From a checkpoint of a small mixture-of-experts model trained on Wikipedia.
Size: 10 layers, 58.3M parameters.
Experts: 128 experts in each of 10 layers, 48 clamped SwiGLU neurons an expert, a sigmoid router.
Training: a variant of Muon for the experts, 381M tokens, 8047 steps.
Below are experts of layer 7 (counted from 0) of a mixture-of-experts language model. Rows are named router (the router's row for the expert), gate (a neuron's input weights, with its number), up (a neuron's input weights, with its number) and show model dimensions 0-255. Each number is 500 + 50 x the weight over its row's rms, rounded and kept within 0 to 999. Numbers have three digits each.
After each expert's rows: "mostly gets" lists some tokens that are sent to it at least half of the time. This comes from a sample of Wikipedia text that the model never trained on.

# expert 94
router:512447525497465524462507470490461462430540500453450572493506507391489463471539435571585539471579392551531524497498492570483504511502525473423569532545436571431632461496467471500550593527528541491557467497528513511485499519413563503483608513538526470350535527423547439584519546439543531409585445494513477499512474469481478528522515507572479508524559417573511576495482423500558506401455465416582444455444526550563479420550428455593536496611383558415526586483448503537407466621567454457448544498556476465438510490555485582480525465482575548499489500501539554552552524459480428479543472436476535442523458438496512515473373508546464502507494520440552569532504443507529521540528434492499486515446566503514541519459477440599568415526392453495491440464517519522460529616490519
gate0:572547401519502519447465440508557532454503484545491567476500521534634376478474516511441515489564443475562477473604441408552492480488542471518519529514390516541496491581401550461463556519410596519502515533453409532446443519470532423434531540484509537425539485548505536493464465502515573528569427492510518581527536544564533497495482470534511513456485498558490531468439505454587543528465626533519456587455515508435454459647491489417466488598499521460592516483527596578440419537521517453545550490523459519501509509537541559519569491579637579570480508499465537495510501556545456462444502568520365466502447474537531500525456459563497459440372499365526505381493539403462478542524492483504510550453538494519532453481549491526562458473439514475455379456523459559505500561530498
up0:457515551525546464466488568494570590500482543427415529449541527434456498528528470397439553603565482575517524467512506547529442438527562504477595500498531540498489547473572539515505415470437472516483483493447494468714401519472432512478525459544507497578374502445410449504458481482548516538458475482426463493562510551540465412459514483425433522448364464508487426376371574443505500529401524517507515459464487441595475531495566514572474530501578509463566409513551558481508468521527464467490456491508626544444444457438599469473476457486495496456502551504477507527553519496539531559482541553436522534528448474391476450498510643575464504489455493551451465451471511437506465492487479481458514536396483416483540454494479541558479502519531481495478532470636546490485477429471474
mostly gets: " sim", " sym", " som", " sever", " chem", " ill"

# expert 85
router:467523521566553540493434459556529537520491565481448489515554489338450543438499471593529463464513436536482495475386513570515487569559536442462379506498610569452575552555580509530520483565425529505494547478577467473425489493537474518472517547504471552434511519519568483574431555572539538483515475523486438626499492475559522505491416458465510467507517457455503421433493502547490480506440504561511362552413464510551514398550440472481459473509515498420508536531579571531491519592547519469396541438509463430491460463480486479454456591491477476545580490479479530494515508451496376616476487520503463527419517475395481507506402568521561496399494484479616490609576490434469487418426419520478550610503559480613498498527482523558514530570523462470473471477552447482452471462475503
gate0:456476541460457435429499483507604495492545433491416554526544504476517522463479451563531516451498471516602529523449512544448490468507504613470427529525523443461507584476463487487515484494511552524477530568513485418580450451588529526369437480580441523479449449467556504506548489407483554504572532555495522457587486472510597547442494500479530472459503524518475478528494538556521574506436625549609366520465428576553365472594465574499494447411556510520456499488497537435472545546563555571468506544464399450532521436441538450499470481510474550549614529512508462500522432502497452531574500511597435422490520427481494559563576532499429530514528554448447466649444508415496515486526480542491448570399555502526498462480440609484471558555524486417430424493502482474552416492471473
up0:424463442527493463433493484513548505501528552477475589516582504496520551508457520617530538535509535501508595529488502461474528465511485596438510382514434524470394526521494471399459466436512471512457535516500443389521516473459519642442482502435536538506476461526491667585493625492486556488557554582489513506501423459534485479459596566486513506512495512469422450463457564556438547589477628506461412529464441590534484534477534544531468512428526450556411565522523460509486488483523589549452533561467465414521511435521495502509586526525411425524437464484557510482511526472543370495517544447515619448494526506445543561533544495471380448473538527522494550589496475492457388457557451568431435563391517531487457500573508522496504502535485482555445500496566490463552428563470476
mostly gets: " Minister", " President", " politician", " director", " president", " professor"

# expert 119
router:518500510456530473449519579589454468480442515436438475448503484413437444505416452561524434395571439454498531478490467480468450561492587445476489540475433495519512507485482580550496509470545472470563617480496583512490492466551527518475548534550517486484529582442600480577494547416499482490535528485521503541507540517451548474486545545581451536616519520562613550400436409505522483495485481413518512437519473487611487546479483504546501551502569555466500490529491572518404501571552469464430574489465466486454466473463523514524540480561584502470506520423609506665514498554442485563521548437520449466571415446395453483418483469472623449585510448576527453599641538454432522422517537415486575480554520428497433428453532534467561476560470481522466519491528514533452490490445485
gate0:509505562469502552384519514504475411414455451488458548514571480498494510458487470464489518455468471499481510454559466494525469476560521461466596503565511452524476483409504611447523538528526518477507586511483490548577487531533487517464574497422497607476512522450640523524553611478469446577533520599482497494513553477443521475509576504503518525441501466588416561434460521569523410536460490375580411530537517589480562499557571508564566563445579557553431594468497499585414565575587485465511451490511474479554476479527510533467541488536509389475545555506501511580574484544424530495523578547530516469546473587484479456606511481381552484610607477606578464542531476495511522471513555486509594441504524419489508468519474570531530415436511494530563511480457586574558546535497530
up0:521560547447534547366483547532455509456477477460461560469565480540407518466454465498578504480449480438457534549561525395521525485558467545520502589522525478498416517378507517480500462475515614511530518462505533550513498554571597483475532430429613599479459557528594523487475501503470529501521474512496471422474544469462490483532554475589494552490534485505477508435499500598545503465450539441491523461436575480504536521523556480592541469434569472575473560520524441546544532485603519536488487586538512549651489555524512491473512497576400391537509544397497524665552541572490556460424499496509571482547490559442458467584469428489436439629573468530527518518464465439578509502494613471509558476494512464451472442502435489611469477571527497489539452509486556561578540542555544
mostly gets: "====", "==M", " ====", "\n\n", "===", "===M"

# expert 31
router:466597529507411526409477544476506494508557507472415562533560495514476500471560480503547396512515487520531564456373495508463477583510560561433484455513538471417514474498516609450486527581487416535533472423431586427437555454459471447550487503584416481507535513512511428556520548502560511485495479434460427585537487611519459493484509501454508545504598421524542495398537464529519498564465435583569502522420523516653541541540405488534487459546519532469507510449477577542419526492481512582470414529578449530396511490487494510496524470512603540485493544501620557556494471544529516612481492505538565549480461501549498500443465504565531544381480492544571489509513548522564532396531471547473526523582489504434505412430503517497606456459488518454484468449610419532399450568496486
gate0:401551466452449538509417587576461499452563479527471543431570509569440432467505516534493497502541370577440450553492516459465550422472534532482517552492497518624573447468534468508523556500507385453521457537541532449524439516453534446613460507581569480496479580462475484472413535587534487504607440611481502538517458522526455487547439498411458477509551491473626510511450486575491596498524499558477519483494524482499519506527509525494551485498560480490483631552573485546500530478511416571461484496424536495501467490504541497508556526551499498466492472386565436577512445436471413554521521445455486548465517459500516614435487530489533473507473411525421576481526553409490521405505496550404523470552482545429463348406517521582480426526538547616496503440578548487484500476469569
up0:436508437506467542507453592564420559448565469524444473499575502573433490479536495522510489507553460587432494510451552464466559428490543522541450540459443525661508464514539449507516563535512391519548454566459523447487423508501502432582498532569557477539487598503494503490414516597557525447585472605497519559468434576554500491503461497448540469526572493465597551537451470581561585508541553554532555462468534518561528541497491508464556454505548543479474579552625532568510535479537449560446481524438537491535480481501521491468591507586535464475514445418566475588514470433469483607531536455481471573473463507440503538434491529483558454573457385518433564479552531437474494437520513544411526500559467550469451302450522528559498449501535554600548489437561513508528514526474543
mostly gets: " \"", " (\"", " “", " life==", "==History==", " '"

# expert 103
router:485421517544587510485443501517510561506499538442484449500520488389483514494463511584513488473489415576471538473377487558511572481576557460482451503519512518459570548605578540490536551551501472527482550452540453442463486497525478474455443549508477528507539570537503475577405508472563511525555491407509452629478504585526450553493430474465429503585571485549487541443505489436506505504482455544466404600462458515575585513426468509586492471466480521483503505462505610522448492511475510467383595519494467418496476479531570551507450577456453504514505501415472495473512472453509387592484531483516460481502502495428458503470467453576523546394495464529593503534602387493534574389437397541407575614471569494598565496558536540611545535522509474538416485541551460466536454500493450
gate2:541512552512467452563466603577467530556584491552533549520467468463476543535471551510486477468512490522506489480523495492465511472507515478541519473427558437549453524612404438619448503551469503500500514596578438397578440622488534555485507443494467558537517500593585513532475491487550446462562463473510480440563528496533532563482472573479597527510588517432465566547464618548485459526514539546526472429386437558497425530482549544463504543489522560495549515467544418511508464434488518503408503483438480586562501541538611559560442552472533633518466469421524480522457581488497527438476502583553435522445581495437529501536545414567487532482571479566435473466397412484617622393485460525502520461446480467525500472416525429535493567508500482486464497510544562542523437555490571
up2:613543539510497430544475564538509524633582471469542535501491428509463485485471502573481478471426529470451459436505568516520524517567572413521571518496566421481517511566466426600471496604516550518530521551597443471599455551481503515437519431510484605514544503555529486551445488425573384495481483462478528525555513487471455503491482518452519488440530517481516558542478567560519511592517478517509488497372412542435496523440520531496468571482474505438473498451546423481531428536453530495442527522429457520569529505530566543525445536465517531523429452389480482517483509468522567489419466613550491494551589521474542444531536477625488549449509536566515479504513425497599593454524314473449616426472435541539556449512478491515485546528493506508482463548592503525561421397454572
mostly gets: " Occupation:", " Occupations:", " Position:", " footballer", " politician", " assistant"

# expert 121
router:482430451463516514501488498527550553467574538395499564520509518420461524511557452570544497547522408461543557529457404543449470468531550497495514512590582551457601499627519563462506526611482458408478496487505522449458476564541382514470574505503477470546556458504542451566503556472567479536531439607395495518575551496531475534500507533553488535588510467569482541419479470472446405434532455461524493501463662536472539467515495476571583551504461527413476431466527573575455511510541491458421465494637416397520504481557571536540484510535575549483473561499562572563549491512415484457530511469480629543524551479513492495513357462477461559511509443462550565518544523468521553466469529491442516530532535499533541477439485407558565418556463416520449447476498495549492518494493414
gate0:503501435439568588429492481437446514577543480465489506549396435456529616518516467495571401491592578508522558579485503553496506458496530484508614458514522530446503547584547506467411482504406496472504480606506506499512424509471423525478553510527549543474539382484508545561410510491498552542519505558493517482565479512569490474571571590493537499507522564516444450438507557535450509493424518444559432549536459414443557471498558423451482520467526502687426516495499473480524504516517376511470515468529484507541485540486499428500512485504563489506531504418492555448612481523537491598523448435551508612502510578558556549537539504491575459561521440482442575561514569425417503534547509517524462597599539497479467512478468507484458573620531475576447508512522569430431499402507428
up0:423453355575581561521509532406482558559458474523499443586541577447470542464499449421586470482501486570518545465477498605536479525467496507534530487529497596487442554523483545443417437553459500561481474576537534470497467533520422474483527569543475488466546442529523567505426547522451537560441561568536446418590502477569440493596530473487496439567564585478433506494512551445550497481443546486522482491514506471459514470518512459517440533544505511541425445467491531463465490600519420497547461560632400509539459536532513519450427507586472495493458577419611455431554435555484509530534437412509489580511481491558608544557460481451468547603507487495506518501582560462510473546540506552384439588552496417454465455508462461472587494575500489579483535472545586468464466477617484
mostly gets: " \"G", " gl", "-g", " hyd", " pand", "omet"

# expert 38
router:463482497587463472497534542531524529495424511493492479432510526469439416459363482483474411473530499465542480394448481584476513457517453490431572520517451462473575471497434530514480564499550470401417448406480478471497464499479439413489513464617538538376527502525532527583593494490513348526544457585512492520567541582487535487474496475461511560454532451521492459521470500499550548490457557458511356519462557551440527480600419398555527535471457489484531510549555548445437536498484443548416556510499463523517483552583477481514521509451431509406576421409575554547493513543455418479523519517464485441429496472453538531504458486460568541448487470436556478458484471415430474485372441446430491497403501414474563508482517493544572477640546518535472425523483389514522545503504493
gate0:581489488516436399402445536481525540477422481484550576483597488431529508490536484412556472454514506450472522559490480474442503483564532436471530535510572519482493514417433514487384452542490494426612429423570425484473556512567413504540490549443520508467506502489480481503535502469505503499482540551463476574416480415463511459510473495567467472498574488503415522471563546515436503571502545438460516502553528445494505538469445420646503561392478535486535542578514572522485538474488582524322473523540411388522480504483487451533460519513475502485591578431528529539437614470527555526451476492585509552546519481487484518572358450529482467484439500528530464462513540482545422511509560472424519507456385491456558375473525570609489529492516419486426418460455486556544521527520553
up0:576486521567454476374537532539517505506433523497512493538611462444557504432615511375494464449504563496444430564465486521389436439586534416418519432526560490443477514503414499498457488543468476435611488465527383566475549480521489490577496538467403514503506507532518495481529548443477503592456542559574480610487524509525477420506499529459522494507557469490429547460506555528462479557503500460476510499478564538480514518497429450583496541408487471562491536555507522529475536501423526442321443493547440398481633450456423477471409451435427499434520535430485550466384593494495495572490472552563497546504492464521501518514435497532491522443463548495508493424473519469583484535541501502443540499476386506466529456532524593506528518422556426507483408552458500551604524517464521
mostly gets: " also==", "Personal", "Scientific", " Animalia", "Population", "Senior"

# expert 4
router:527477473527516501432445586506468476539467560523444532442529616516494493531466459504550528562470499601559466431493493477392517548559526512513478530527444510445524542526537595529397579444528451424471544472486491534491555577550578474477554556600482567423607581515466447579459622439554478446567490510539441562494464548529492400518487509536441578524524439474548460371476563525476504519449469574527462503515513553520488496494474460482566510551547549512488509492552511574480520517489535488470570519445519454491402576389545578425529542473520451442438496466621570475479527552525457529483470531507521503465419477428456513456485402497528463610394444431495488609425536489573428432514479544398498457541507494484520465460441554482474477485512364435533462453556499548474533515442390
gate1:497524516565504482538471482504453531569529551561524511450522518509467572491404487526649591525546502481580336482526483471468527508501389489442434544561440530485508498485455597553469450546531553505461488559511483484465518460632510475533568595607554548443511513543440480500474502533498492493560500494480483520499471504437482491541458556487475626533579481474527436388538459565548502476433478562514595538525595472483535580437556514540553499468420499532558468486437474519475471543388495390520545572477558575555461556494617483506578455487441513449498501475587568566501528554553465542466509560528463505445524397551498499503529419571637513509523410539568532477471476485519442553518566609499497434528553487500537519505509459479471484515513363517508484457462546558547544577588492
up1:515543495498498514469404515603466509444398614519466474456544364458487495518575419510398486512540603515506513528509497504516518588513497407530413515455486415515470527480524483545511462465508525440545501548527512572462528489576474493496485489491526468448469515486481502540502594507437533439442494437518565504485558573446431445506581511516554457496488492459478390497510591473463567480472561559557394568405497460504485486472516551531506438476502482524632496456569500555526436434427489502543521501465467415421580476451402566454588388554386387591527415450433424570461453466431456494482500551576530480484564594403525532497479518497549498562547532488522440538554508569527388530484509542508475527528599472594554464519430559483521521534487572452563529511493446480496437518504512
mostly gets: " N", " (N", " \"L", " (L", " \"N", " (O"